Experts of a small language model.
Size: width 192, vocabulary 32000, 36.6M parameters.
Experts: 40 experts in each of 10 layers, 3 picks a token, a shared expert of 128 neurons.
Training: a variant of Muon for the experts, 7303 steps.
Below are experts of layer 2 (counted from 0) of a mixture-of-experts language model. Rows are named router (the router's row for the expert), gate (a neuron's input weights, with its number), up (a neuron's input weights, with its number) and show model dimensions 0-191. Each number is 128 + 32 x the weight over its row's rms, rounded and kept within 0 to 255. Numbers have three digits each.
After each expert's rows: a language model's description of what the expert responds to. This comes from a sample of Wikipedia text that the model never trained on.

# expert 24
router:100138157081161108119135105149090081150101159143153139121132111130160140102132129088118114133130116164118128155078161098110138149161153164124121107201152105104166145114141089133092127114180132048167102125072206084059115139111114103122089121140101098140117128082102133141111179175096109135166108198168124114140093172078219094121069051193130120163112115130120114132149069193086084119159171116088147127127162127085179110128154167109132112157106068077164197094124094113131124184134083100069105134171132096128115145137136129138082097083110103175161181134131122165093086134152088157
gate0:106041146097124113149096117147180120114166104115150156152097130089125160132121124115145148111098117078081167139107056140183047134139126139176097107156145108124135178110034120122079147139178169088114077142184149109119090125136124103121151130164170152166084134077124102111124129248126140080060094179112125133175119116123160139152066126196121125120131126124159157133168143181127150175096105126144132120113161112186146145064077142110123171145131154127117071153124118153129094154158083081065126115153128145088148180100187180110134155127114091148144111095122185138136109098133153131
up0:163085133132157149077165092142120130138104184130121183101075116137015151098168140111132171127163121129142032145183118111065105135133079041117154133154107168131145102103103115151125125116151089114114163128148143083133181133186160079121135143148126117050105119152144127118123122170098183093149119122167099118134110120175148118108100153124166116120097110130146182121140165142140168140097126106199146079119112080156156174122108101146194125150115086114117122116170099192127104071112159125146136126168141118122124161136081141156182148171144108096151115084055211101089142151132141053
gate1:118146167101153161140156109179135129159132104117171112149167123084109102019150095147133097110123078107148122130116143159140141121136195143093093131106150161112103155128119114158090078124159098096122069097200106115163212124111143113085087168145094135122089115156108088148107126147087136131182108192165099120129122146142062110127120113085158109149106190195114125108085149157127147070171134186141138129134154196057125088091163172126212123148177130125128135127103143170157158127142077114198130142096128145098114125150128162117095149146109124209112128109210170122128132142160071099
up1:099184093123070093083116133130168166133156139141172128113146149150126149161128110139104172122115163113147083131141098142121208176134161147099083089181088113098132129091124109100135082115122138108142149196082152129139145102149153151120105134107098105089064089084161114173101185149081118114204183180134144125118162114088127115191115073139138153163188110104154133120110149133132134113152131123038127094126153146111135143119138162128134148100111154146124193164138127071093152144123088121220124134107053135089122167061122255136110121148095111160121097119135155127180134118123156106
Description: Line breaks and headings

# expert 12
router:105136072123121119107091115125114110129134124068047098208160142133112136116126077128166114125142072165090124091128073121135142155170111110105067134177132116175103121071137173124136092084134163170144104113128108155155154127137116132149124091130137105103104122118144096126189112132189199117142085098146074120134135146155126091158103119134173112081197102185145162128122142115148217100116124129058123131126144134175112155165175196143143147061141109174114109168087162155121146185092076170098114102116131157078088176146074176137118108186098124099117128109162156175102137142117216161
gate0:092176125146096103163102099120106183114152123086161155164103153179115137145123110124113140125103152095202110120072154140158160074124132098086100128165103090143184188136126134119152177151175148110126099149122197119091103132085120094091119164069154128137102140162149167127133135101078143062075108154087167119109154177116147096113145062092079116157121139164158152124162117145178125155126143085214174141162150133130085133167152051057122112109188115108104148124134168132120152172175122153100073103103112122140128031155131070184140184132107096110155090094152161159096134126138138170
up0:070120116075129094156156079148133125130155165098134104123115099170185129085130111133125094098105141110089069057196157118105171126107159109122151086135131152116155154129099137142125160128155127121100045110104137122098182143058117142161083106108119090093157132197144118197139088140086121103128075116125098139210150063139091134141079131154118108146164099101162175132111077198091100162144108104136100119134085161090178068143141077102080167143122126187117165126152121170136113176171122166082134157124084141140142095102164095062055110130131108115175135102109142144105153137105062157
gate1:175134154173155128143169139113143126128127129096149150086134095080139140099093121168118196120125149112096111178142125122091106097198119141174146138072096134160155133171116174117110139178123058158128092129054123138108133105122112158115125112121127112154187136175125111088152057108189107119143079195155126183100172171160082110094194174145122151089140094103122163164182121132163155099142190120161099152104095162161112179172139083160113174157146206098146126124109123153101112157053157178110108143126109169130119137133119082077146088133140133167136132169137079101112081076142079056
up1:105150179107162063087165072100135169142120187123128113123141150097132112144112139179142101123136109065178107138154131069157129129186075132136110108114118166114098131184146099159152095148134124079054112102102131146140120100080114185132132103164107169142127137137166145150111133134146090166100097125206116116118154160197100110109147200221095125088098086119103119112113137177219139126098132135083155119137104128139113089102145178141085160144185110093155117111177152118188071128077081160146121144125133190131074163130098128143140154154141098128115044123138100093133130196117124073
Description: Word-final name letters

# expert 31
router:159169080149086067159106055122076155078137155113115127139167131139188150147110170058125105089103132091142139115145082164142141146140114088106148129133112108185143096148123124154144111144180127126091089136125134188115183098177081178142130126171111137095113152145157131080137115108146110179140178152185103124139145162100141121081165129103113127119108127156126133092157097138134141121149171139089071104152097149040209112079134117226200153136093100087092155123099154142111168159143106129037144111088070083149152138172167114076108119127149110112150097114137171144108177154138119179
gate0:099127149100104111134148167166101117154120163111137126167130105057125140130088048084100102112110130176146131148190100125117117066108115082070086157165162128078080134141203125136110136110139107108124130093178099141121128168099185182161085164159108131139104097190097168105150091116159108106084145149139145183123152107087125098096118180192147071086113130133078091089158152153152148137218101174175151114117074123116084169131166111153143203130125145116122146181120120154159099121092094118058190125126122122155118117141073149109087121157128089132132179114132160163110097139168127203
up0:153125143125117081080142160130139131139119097132164098181146118131112160154146078080193122111125096107111023132104166112147118140099110154110095119157134109024093169103142131096137176150116157162071113108127114114099172113131184168173168089102133056144108131148135085158166113148181153085122121154158115168154140211139144063145144138116137178117136112082119158158135123113148053050161119143129156115119087123090165219137101124172131113167157101108089179107131187168119105074112134066127179137129094135121091124213113106137119144140167109154145162112135097121119092115144135146
gate1:129158148158146078171096112194129120103132159125123179142155155141124165123142081170143079116112156144190084096145142134172167124136099134116123142123140119131123132131156139105116139117124159170141087133105086137128127147119137129113140097066113139137218124185201129108165137125169068115132168015136103230128135136119102126162136151156157129156108176157133142099122060205134110110111091053136121073111123133145150170119179048183095134106126150078137084081102100077102119108122090111100097120067107104134124110144138106125133102104113153148131105141163138066113196194121141187
up1:105172152128119075165108115171132104158128134064081172141094135134159146115111088161166090133135071132107148117176103159189122106146120107152100136117168154147105154131076109145128121132135130152088116148121065127119128168107108081131127083109172180101124100102115099096138127116112122182186076124161078071142130125156209086188105146133166110141136171132206108114118101206058166133138082116090111112132165126216089055134121118129092142130166154144118083114102157179181111178103119119132121157123109070101118055100184091124134141163104115077136092116185088177122141086158125140
Description: Word stems before suffixes

# expert 0
router:071089123158144106126160142155093080088142133120080123154121084119155117110176141154119133157103061074126126095135074145151113145149135158158170148143063109098196139148171161109116140072105169137094168122158129174107127136086141150123107102101109129136128135167102152133128155111149112168128148187094101172130139075137091165183064145049104139117138138193097117104094173185141182091131133119113107169160078071178155121101069152117146115136124139121119098088167109099094100142157132132147154166109116181126166146058123191118117116136151100123166115202157056135127069140104051062
gate1:083103155105135147062118121102111134079196137117081144168137120103131154209094145071174111134142135140062117116088089158181108138156107101087142140151145101167117164173159069137065088120158142077166141118100074157177151120088108146134136112100093123106135144062182119162112102106091122088114135142123107103151130147065126157153104109119129137167163071148141162141127156092158172157152173174105108147108125123106101090174128086133068138123121078128167130146114128134075098125184093105035196131120135157194078129154094162113155140084153135064115132200140165083148116115108093103
up1:035124122143175064082133129150123124108124112098114174143108073108076148182143145103119186181119163137074142108109044134146114136127136091165136125154132132142117073184178160123090139108147152080160073075164118135110116168120142187125103132114140119119072140150170107136151123136176113150162116085147101148121126098048101173131078126104104076166147145162077132113150139146203134121162167117096062117176105169163139091153186172138092106138145129104137047124096163075104138118144134141116096143199150177132115091104087196073140083128141144140102159166163117101121129133141135109
gate2:131130146126136138147135144140106153104137185104091127125110152111147144200094133124155172168124117145079154139151095195164130130100099071093142098131137083183128115154127142145091142114110136113115103107130088166128069149142062097133100082140111110043113147123167120119135143107097119148107124089144099111175105138110122127156136150141126084205069148148114130135115087106144097213075185167113139135116145114134175076231131100152114127151161109116158071112091121088116132122143131185117139075120128058081052123179113173132187104210143136172126044104137124157136080185114121093
up2:096122124125159094123142107106138163100158146144110081150092128173130071059166107182134068109159133129164129136112178077076139158130173174132134117102075122128131096097183173141180124204121180139117178148120105134119150127133181179185108185114166140144139140129121130176076077111064168174108165182055107136149097069152154163108133113098105137155165093095141151098201151167161114087185119121148152105104152076098097117113111082135144134097118115135122072167213115138119128143101166097121144127102139132134168110084114142136121118130152075072116153092098136184091122129162120195
Description: Numbers in tables, coordinates

# expert 32
router:077161147079187103114172107141159091106182175168116165088116111186152126132199109156134084158137102175088192123151161162160166107174115144184124065104108125104156166156159132169153116095112107123078075164132167095060183123113142116167106136172112147140167095155131136154032136114129147087077154139134088111165147179123157090107168126131130123103085123158107147139143109131138124116121100195123130122123144076095075145173076149143122101106124126120145131060181092065178148139128113146126127149167109097105099122152174075141116142083108143134105086135126174124204162192115115163
gate0:196089159121106117090175133068122110117090085155119127137068048120106106111100107191103099111144101138109125133125133094120125128134104117097122114118105091106113091152105097142107134121087072147156089126117142105110105171127177118163078119116146110166135164089124081137157145058122151162098143137095133132108159137092170059138148138107186152234103108194076130161093172094108142104145228134149126136117138127114092160148088088139113171118100131140144156068138110117134123140153184088054120064105077137128123137182104102126112124093170129100177160156172171066116086160097180094
up0:102101082142121185082160132235117114162109178122121163162117167180176115173147035139086151123132108152113135136153141100091116170096115129142137153106081089175106100149157163105174133120157138217111141144094149172142169186120103065141201123145151151081135129119100155100152078105103095107145177102106096111156103103171128121145150093095133088070107120140112084131144149135132091143091050122128119141083163073102171098131106149074118090118168130137112128135134138123087173069155150188124190099165141157102162126067156126119166116151113137108136089089161114083123142110078109160
gate1:134130083086120104147189156126102122172129150105097092120158106126097147176171078169127205138128131121116105149134128095136148135093126100142100103093123208140164115157101093111127116127159163104102115176130149163047077152155133129176136094096153042134178046163199057094159128084130081145176160135111107126129128132101113090089162104068104143118095161157068135113127138134149136117192109116185121118134147107133123119131069155162144072112128175137083198111110104092144192139151108132119047147094167152137138097111110124134184125142126165134078127131137089120120094193157073138
up1:103143115164142105113115211157186162120109153105085094086078166110122081082165118132099106148102162093151157224104129048086124165123149191182174096050128105173171161094143075130157152138111166171153130088122132151137125128109125093124117107138105142130112138168134085104120135170148106159118164139136134105158129097037131111125125110135064153113115137163101082132195173096120082118146136152099088115171137136168100177155124120162095116095085100182122107092169090122156172165048179125182110114115069145123128094139148143189128130102155184134116153145113146073115127117144140135
Description: List dashes and hyphens

# expert 38
router:145090130157068146084118178167183057107136147149126109123171142108140133137110172137102172061134128193112121105086082063106142093195156094089139107032091148122128122151124130111115116095157082081086063096121108118132141148170112150083063066105116093109096091191160111140084120160145155085110107088121155147123096112130077143131094169177102141124125105087129112157133082128091124161102198138161101166137115124167078135077166124127134136139102071145075082105179112135122056137134138139160121176186137136125122153069084155129105095147109105157121115174104137099165103138169134101
gate0:126165054151112152174131141140092103111073123112153100101074139073165225142146129072117082105122145104233135128148141154097124132156203147136153114092137119156120082083154124152154066099131090081109101127165141136121153135156071183161081143161134104138125145156214190193153167148162126104101174143146134116179112140071138132072066122121096154151114101096094109148119141068108085142121123114136134120097116114138119190095132068115181099146106117113137112107142130126116163172138171146109116132120009119083125156141158093120122148113107147095143092130124115091130172116142127155
up0:156128138134094102119121136135164120102143118130127088137138080193127103122126180169138129099165114164153164168046183073076155170135083130101159066184172064153166156160127169094144099128107153085151153110146125081118153224132147100114090188098136120079172122129089102158098148092086180185103157103096141163083135166051089130122110104081135147176108102134127085108168129196106121052147153133138097149156156115127156109094148153158142150087141112148110147111125098128106094185140059062121105104099111142150151110129099124146124104133099140100078168133055166130104123120164108125
gate1:103123120145168102116163121138081103126164190161067060134091173084139061064157130104126152119153117122080111136063178144171155123161156168162097166117148098125142169088122142119064166146157130100150145058175122119175163084133103137113094096143059126129135075110114125113124108118112132192122140069048131195110132110171130119154137145147135073108160123178128063137123068091101107150134174176156065144158110105122182143111127220091141135152115138121118144130147130124102104126084128077127158131157121125192134148181123089079138090070158160136118109091168141110105089132153113139
up1:105054189165098119048123135183115093133110090121128071129135096146195172102130135144155118094098160171079129137153203154112164123175141135207046151142147101157106183121141161115120105137157105094100152118173086102186180057178122166167132121154151126143100096110138073111124141056158139150086114145144085163133193156140105163109104106131148170063164127155122133112163127123050142148110112157096173111151111081180099077130170170103144098111116099189082150102145085131139102141110110115158115112156134134166101109131132160094098124126119169122149162149108121178118090171137136144
Description: Periods and first names

# expert 11
router:113136113094193102108166108135125095134138167141113141116134143138166122167148157170095066181130103154168163100103182110177103114184110092105185163123141130155145155174141158134130169094067088098116112183108160152165185136097182060131069175111105090172165167167109131121099155098117103166121090127095136127107165103125124091149173157129084085100113089104102158136140090094178140115113068107153085126125121082142152059125199083105106162108144107110142186085144113112159166182104153122137120147066086121142163113077147092126156107023157107168111160124093135143109106151093089104
gate0:191152142124096087091174142196124079146104101095149163104104175149150094131127183130085110077110056121059104092145123165132113136117152137163205227180106126188148138108121144100102138157088139135152140073093103079197164124097163172128130119121140089121083123130115132145105126114166161161093134088138109140135145146071160110151165147142199131135095132086132110079141159180156114155182110156086119128122098081087092131143082130098113090076151118127073133121116124108109097147095149156125098156108126055106114141199200148174140140136073147151110182127126105098151144139069136137
up0:171120096147127138120163114163104077181148140099089134103161127145148165124106127107087124188049119091127134169109137146140149113035088106111112152124107076137130154208098174139073088114135095160136076142109130136124155161118124111136141150156152215192132158136092188078154161093117098100113119154094161122239109151140139172092117127147089138145173143147125099183162171165142114046102125122054168168131137113137120077104122120124169159168185128113124165111116109129091059147167182093146122097141165134132082102117099094090090116154160114140123130153144134170090109093171126128
gate1:182114075134145149073129166117150123081152149091120129143065120149061101137109131148164110141142179123161110115114186107186136077151111193125148101159115145175153147136084137175073105125060103101086166125202103122101095139142153101089099185115181119112186095129086113153112145159104181148166132057078161155093128114089108183088067150178088164105146090132137095082161116168122106100158126106129094153172098140178133112122118133095123138136155099137104147191143116232099134100147160095185089127094095106131117139140094179173136135091153094080165128138108112085126104132139138142
up1:124120095099135090126159098172128140192108114161131113198117132078140152085099101136122092084136144121207127152113103105119110110114196191163134157095120083166142113084127096121161134040130129225112124138099104102196156063135106121146134116130073058146124118091130158085100121154114128111110140096071070204166160083156123146200139139113143093117120125116098143143131092124177151114147149128141113142141113109139131174117221165116089148167149163114173109150121118114171131104116081107109119072079148071146062152130082119138148141108098101134180102090147142140073137065142114129
Description: Infobox field colons

# expert 7
router:127064163119163116110118170133160082178145135120186071163086133154073131118074119085142161140145108179118086170079121128114148130145186129191132152138097132142191107101129159145110148149107114139078148180131097104193116113173140152063138100102152124142158151075115105133138104154129150079110115120041117142148117114128138101108098130034132128061130114156109188156071105103096115103143152136208140106067151164132126182132205083127069058127165108115120148131181149081149087131127116102141115121143075125193133160114145090173129171109140130156111163170111125147109114132122072137
gate0:102114087137084116087149104118109139106063117146109114156090098120074087227152150099101093123174069098076134113137132135176165144124136147102093124110082100158085128157095116153129137117120155119110119131125094175148162200197148093103183165065129154127132120097071136124117129098112122162174138100200143088177185136141061124098066120036069156122111143088132074125123143149141093105111147180116199128127141158133139161118171143123109127153111071133136145152149195058169152123139164133148125099082088159132115103154127138175111137150135157086119193145065116165126132142140107112
up0:110111081125138138161109079174137146116159138106160155125164173113155154123163139079136107110139122159037138101144071130097191118127102146100255140118097109154174147157162129117124142096089097090175117113141130143152156097085118144123103142109121107156129078118154115196118180122089168115127172102219159165165167105142071087149117135175137079113153150161144069112132144122144119173158149124045142142146148082113086128136128127145073113092147099108108108097087102096144103142139141119199079178139139185174165141222089119139083124116143112141088103129098087127105140110167116134
gate1:047157100125093151185173066165119084094124152117144136161148118131190129167108117148150094070110123095109083164213158129132144150119121127064120127089127105168121088145115146132110105125069064127084142102133042155111102096145089130126136174176179125112154149140185090082106100157143132147100185081149143125109107114116147131181156135133105075071071174084093094176160136142104105101105157188140120077133165188098166175115175150116147106118155111082124159159094122091181114063144190167171143131110145120096159128129085130115134178131130107103121121117137158148096097161179111119
up1:149162134103150163141085112101096129144141063049082123103095158129159184106089129141114106129080127121186084054133086099159145171150114126167185093068118119153125088169108142172138057087180060167154095134144067175082136135123144130081096154140150110141088115166109102117101074140081064103112169099158083107121150146119147148143196142123161174139086151158152124072144125132140131125106171090117137103063146117137116156125104198173060133119170147097108189134146155175097115133099117126129115151146114136147150147152138150138153112152132113133124149117210084042091086124117133144
Description: Dashes and name fragments

# expert 14
router:126142107093113168095081122105152134150170162168063195149094093126106100141121161180116106114115109168106114158140107065118123159064098159182165097114136153153106135166128084070105100186129161144091167103090110124128126165112125108114131149181134089131165181175084123134142095142131186114098134094149092121169079102170076106116151143139079112153114173155152116156176188100131130113133109113095177069129134131104177167096121075102153100106094116094142106172184127151135139089129150155093120163142170187151197146093170128178129110155080054150123106155081179130190118186118187133
gate0:178113130120126153113151152169111097128064101106131144133079099146111103152203090122109141158110077144091147130130155114159096122158108159136110154106193130093150105173043116086097156154109142249124147081132075106103115136150098176117155163097099121194105107133117094149105089181140100137134136088138167115118070155084163139148086126115102075201076139171145121104111193135109130147161116114138181136120103113102083178155111137084135130116150082043142063164133078092160164063135170134134110134139134128104146144102120108146070153096154101068150129108125136089118106096152176153
up0:129094152059118128135113167131167127087109135136123091092103128078150086103050092123104131100089129115124066095145194157112127138174137105065148156088106132117110151061152115188092167100125177059121119141156056171122148123149161128125102144138207144110177149100140183128108141195034146113157088132097134120085156104153142147132179128117117152147122117076098047145114144068172165138158140151164114138169099094130106143158138093169098153122093114152133103132132170148086079170145106106140145141130197151126159108111160149129147122091168173200132143131178119167129106152125117196
gate1:052125123176081180082127133168125196097134174146107138082076149107159123156091102178209134104123125164143103160162131195172081138110138119123112109107177149124152109073170117129085115204069150169121118120110215166151135090097130105069179101082095132192044125085130069126138112123158145147118109152081134121151112137123176160167184123158147117101128156141118113121129048165128093136098152094165109105141131166184147125151093116093118148078119102137088116087099136143110104160162155136087185150145095076127136133125159148103100096134147091152129126157171128138099125137184152110
up1:129100102131148123154140144151190086153207117156138120169097173166123119102139093076057116162145141075161173055093135064076153144088176127143144138074137063084139153177125130135109167067193083095142129158095137075070118082139139119173164148118122121132087139137099110125129128145075111063117164171135105140143129101175112180143143114118132117136159063152080147147097216101156182151186119113144148140096120146078130104142191110111166061133200142200115118135137125133113122123138123123156120123069085147083150158122135086142148131123174099155098106093140127132136119101102148146
Description: Line breaks and modals

# expert 10
router:097150135116106145126109213166133105091166084118148165160163135155075093147121099126097138155174106169247101170147113132111135119067137138104094114135090116126081128145112132099161171073140119128120136096094116141166083095152096117103171173107075121142140142092130154130150055160120104048111145075171129113155144117098139171169165060084194093118108135106126130133170133153096123131163115157189111249121111165115143130217133143151097101165197164153102097132147162119127125095110143159124100178105154112116164141103141169104162119139111120145132146185111120118127106104093100104
gate0:179097131106131156109148138149068109079135086092168121131113114074115087149104093089072143178151202124090145135128068104125146114152044122111132090107127112080150138107114105125147102138180197144151155132116118170114146128111104124143126132120093125043128130118068141078147130172147095189165097127153106111104174190200116101131176191079165070063139156139112127120137113118157158157098157134121188134113113127106118136167104164151140127135118078217127131139158126140143166147169126123117141100127145103079077176088107138141141200147165078139169139133176111168190115078177163139
up0:092139147124122108097159119186119127183086097083145191118152110181132132079153147158177157083127138140201114118137131110124168144140190194093160133124169140141099142169144095147123187149143039100109078128118136187138183178116120128206139153133142168136098113120168098244125097097105114113117097130092117090109069147123117132122122110137078127186147107132120144180126103130158091148157102143174147077134117159161152103088100045159144142125106114105149165128088089161083100153088141087174109114078116188149131094112121142123106143118144178105122161175129144147070131123119185087
gate1:107081106119141146113099079186134137114108130073169147125129081136115099155137079107150148122143101122066109133158185067161122124115017058123135074152114148103150132176085099133134112162156169173111151094140147168148138118082077113128138082069129093088125117148137133166108095193133162147122140161139184110095145100121138134156171107134172087146114069126154126113145145119115169173065132142100073098149167138093126121038126094141071149144115117091185096126086173117108111076152169131174156113178086166142123136137086113096077147040137152103126147113065113129149141149098126090
up1:200123157083169065148103165090148188149128132145150141089097103081121182125170200123106138071102101117099132148131165145136182087089108116168143127159090103127096169113183116130126080143138135124084117141151111096099113174102106105111093110149087130147134137086133108143122136193094130145104047189167140112080110103176141120145095189178134101141169096138071075122120178128101106124157145145073120107163150092055090085120081137141075184155088144145090151135142117144150145113150055131129107150187110146079148125126152134080135108157225126144121102130100102135202163107133134126
Description: Capitals and proper names

# expert 9
router:101101140108098126134087169126128114158146142096106150157149111166085143177088123127129122131162198101161072102158131153148146136105176143065118133122104112155127104086112137187088135080158107097148096092128177116211157109120163149164135121110114145144164184110099174144090043073110150124116137120174088126123179135153153218125105143091148108163089087133133132119136104048119177047115137113134093149111120196195136141127155136069155124140121115129116127197142132132053139104135178133078076100089129170095120094112133118138132079054159115174158164079104126129146091122163103160
gate0:107131141060117150093071147121106164171088165162117113149093111149101124169107088132127151129130073088160094073167117223131129161126199145142109124137139126131110137140074111147091132077098148137100188132145065126138141144079110155149149159106112131059115111103099166086187166157159145124095103124145071117098085179116152169109151155184184152086178151216145123141140184089126093134107177136056101131164170090108148144173064152106106137133113197080131128128133161097159157138136093157122144099100158087162114121173098122135143104128109107126174149156168160102147090143074081112
up0:133128130099130143147067143043097126132065115123079079117173086140113094092110120124091125144148095125136102125123139143120139171160214126103153119148171084140144139125048143107090115098130133130180113094140095083105205165111133184131119177152118155081126137131080123085222108130138187125107138152149117099078124131088078122095114109139125145106160128182132126192134125134122134129175140073115103103177167142101090131228126078155157075153197114118148098163107117151157155128147102142115140118120109126211095140164165147157090092129156044168142177091121124118154171127110114143
gate1:189125169139116145125109122106137124178140076118065140150158162142097106134113186078161168168173073111183100113106116191158104141164161114153147110132100125088106134151121064128148149143184075134143138137081149141118171167111153176200158101128121151141203103168102182083084138124115119109086126163148066159102142117078143131093169122118142135171116088076102098166148164117163124161167150113135166107162074161123090195129094098144082152126124112093147127135110099151125064110187181103112153087179161112159115185167096114183136138153133153094092077160096110175081118127160176100
up1:111134094125046175150152102085103159052101126162118113147126137112155092164163150123149144141155145117099116136102076164166150142118130134138140153160087075146128133134086116145136081110088079098111117129111143189125124132079134147101183078113151114116138164116155154109143133218128073117166094153177110119156132148138143126064105131121135163182142082088210051104123135127116173103062132111142129163104094146189133096067100105094065115050108119102142090117164124169060141093146178149147133078203162090151088108112080141132103112097122060091137095156162124125150142126171138122
Description: Colons in titles

# expert 34
router:114152151190112100142068089114110156066107125185079158118112089141092099155151116170094103157099184129097088157113148177165104157132141156053103091116118142100116158138056123174146133149151164203122118083099095084108196083113149145131140070173134150110142080111140135135153113163097147063132135119041154102161149185175137114135081094126168094116121166063125136102115161166068143118118118162139117080114136110117138136116092106103182137163117134148135127129150133100126129086191096062143118061081145132067131154141202134104126125150114158144161131194152139084119126151177132166
gate0:067103140147124147163135158155132133108139127143124161160142113105094120149067111110116158130132190101161099142129076143162091103067179116141098133156111127139148138144081149147182162111127093178140158179126105138181078108141168109074125139138113111178137131119165113063219098148176131083095111109095166115127111142152140186134125095102183118153100127173179189152148129170107132059093112080117081113183167113147061056149125137104121115126115152093164067169165161094114122164147119136136150105091184150105047103131191135204156150074091139106114105183110137143133119100078124141
up0:101109142094143145149124124112095144106125153118093124134138134106161083118118135160106112095136112153074133110143116123170134107084125170147166164071126177089120185174131090128119204158152176084106159161097042117126088102105128108104180185155183107069129162144099128119131129165158142140086109103122175117135117113132108201091126212125142138092080169096128114106107105156169070178168144115130224145115061157158129097131115141067127125140135169097160165089141111162099114100161113102150096111147168182111163099072095065077099110186161124157150191120124098123093096135097071116
gate1:155129118114148078115109114142144130132083051115129072107129125106112040122152153132141090083087119176124107150100154132186155157154113167122130144174096117132112134123144171162088084166137148125152089109122141131091143124177111150122181122113082140134117123123083052118119131078156105122144125176077173121143105135128135083117116132146116149174126181123146156120080097171074198134181062133130101156113161138151103179102140171130105060137109108154166163180114058100123203081194165152130196100170118124081157111128117172107155170139189119151126154165092092201185102122093096134
up1:125120098088139126133158136135135122177102192124117081173148116141218111146131077063149222149133215122173105076148120089142108061159131111164091100155169079130153102101129118122100158131158093067135137130113134118144127128105120048151143111174125107171134116180181091156174113152147080147121136108174133162085157119116144175100161124077177108107179069125065121132088085161163119128104094152219188119073128149122171087112131118150133151094152110113129119097122150144147094111103146152145088098134094103154181124131142137090136137102125162113133159116146133143100134086048173168
Description: Opening brackets and quotes

# expert 18
router:105089158163124148138142107130152198143128084160134209122085188135109162134118170081188156131083122151119130122133064133110155125109093168100073096076130143105164156098200063078111122059185080119181114178116111146104135117125137120122187054122076118103089121147139162098091135150125144161077122095139113165113091115145068113135119169133116127209111154090132084117160108068146117193124064094119131108162174121101136110115116160190101083125115086160170092144093166114130090137110154161145113095149116125165109089109113084153142140104100187118110105151141157191097100133139102125
gate0:160123159052127111108177159213100139193138167106086128115101100099171112111148099139125174094136114165138113145065181191179150068120157146209125108139058152128100133168107169172098115132131108110170083181128123124092094067161060120151091180103086146105148112085129118119139116108144084199107070072160168129139076097141097103124133098123148158117111107186158107106156073154159138127181122100127128182145102135091069147104175118129066156164105156115088101173102118134100144114118182100200139094101131117112148122143118109143079132153168117121118136121112143098110139157108142098
up0:135142161082112164158117150151125128160131124040068120127146156121152187127147111148158173118069099126069129123116148187123143143168160116052116123131116171171197135093123123107071110134093149085169063156097153179091148151129098125136110112165146102109085106075110131102115112142103202164129115109183085102148117121136110108142061101090099150147093210133149067094105122074132101148152186033130127105111092132141107106049132126164121123120125082159052100182135158117109110136127087083116109165189096091151166099112141130137125119086171128090121144157122106143126125127155111076
gate1:057101138146121141092188088130104131159132118107152094160064129134198127127117154133093214085103102126118144111123146150203032065154118130117124151187042098156155171154140134121138115091075163121107117118128150139131088129075099123150094105172175129158099138106106049107121139104146117106135112131131100158155127115128123085063111107139139135084153093133161160085174107200080135212115167093096111113126090158108134149129098146155101125140153103102111116050049152112113155158131117135112134134165165119155136110107091182124173146114112135105112057141124127064107095090168113144
up1:115113153158073229118101163099121111145146055147149118098112143061056123168143116122158170131195117124111113086144118117131128154110082144078125134189150136061147081123164116068142070121165137176042134136118157156082119123131102118106106130141083103169121095141171157147136060154108092115104148163161111150130116092096116156129094148124124130134144170088079050180084144106086122100097052120121131142093120051118120154169144153117131092075134138092114177138153150095151106154105109116134187196112047159145116117131152106124129141111132136116135126103148135177181131153064144133
Description: Closing brackets and quotes

# expert 29
router:144132165124114173203095162157139077117113105133134140092133141127130114092124064123110167133138128153142139156133126149124061123110126136125112153133170205172138118106134070095142132177098098097147123118102161127142094130082137158197134153130146123106103094099063172106120121213132121104107135144166127143116127068113142098057108087121096177094193086135116092142140161144127092055102109160109182174104126140168134150136123114126081086145098119139098066173208115160185068132132111127092093107088124183098193155100050133161148172146144179119152126198119117174120083166151092134
gate0:113190126099163111156115105124092150149094096138127155114156078088145143193136160094144132120169200105100074129106123061163100163105142162129111138117131125105144078131086123090172087139177153156204112105188098120122185118101162160122093143103053130106098200117133138116116118144108135114127182089169114104156100121189116109191088093120131139118120151178142109099146112079107049102153155117147114161166134113084117097071144123057129143136193157100157167121136140095131151142147096077158191042104133046148149159118171122132061086152146090126164155159147130119156128118124120119
up0:106077088170081097135119106139107082124128148144106101172092096181053083080128099151144098142101157144130171157114119119087131057123141104107118072214118138159129126155138136171139134110088173132147163058107170149090095155145129081156164100145212099146142097162110137104142114088192137132095066152091092111062175131056099139097166121117179090171154112111127181163155152151060161138106106113105149108111116110130101173153155133107144139123115052113154077161175147146142133146146100162172159164140136108053145149138079100123139098097055097159156144131100100135123106124131116157
gate1:127156135112175095139125141196084120167119101144161153137111109119121123170188067157114139092124120110121094147127112146098119127178161153082135095097175115174172133116181125133068115103141128177098102118060151083107143146186132123162147139152092213135100140149084073092127095094152100153108154097160126224156131085157135139118072151117113092104148059127096122114157113151154147113112103160173147095065111116133175037161137167159152142112108174168148121173068108082147161159096096153128203120158128112109139116105132167158183097139112144195079111111128092158141120079107096093
up1:107098127114125143132079148135153126100126146121147200168117095116099142121126134114106095090101087131125145155106142114144136090081196077108081112142113143131121118109186088143167087104199156141127142156126148133190144142086179145156192135099128068150082138107124124106170121115182073130074184176143047160146169127172086101142169114116144090111111137061176165196138186053130135131143075134135118173092127145113159098117159113108109077142130091100104089148122191112117162141176087144210064111133140175125085155128120070164094100091116145160167136138124173140098111170153102105
Description: Countries and years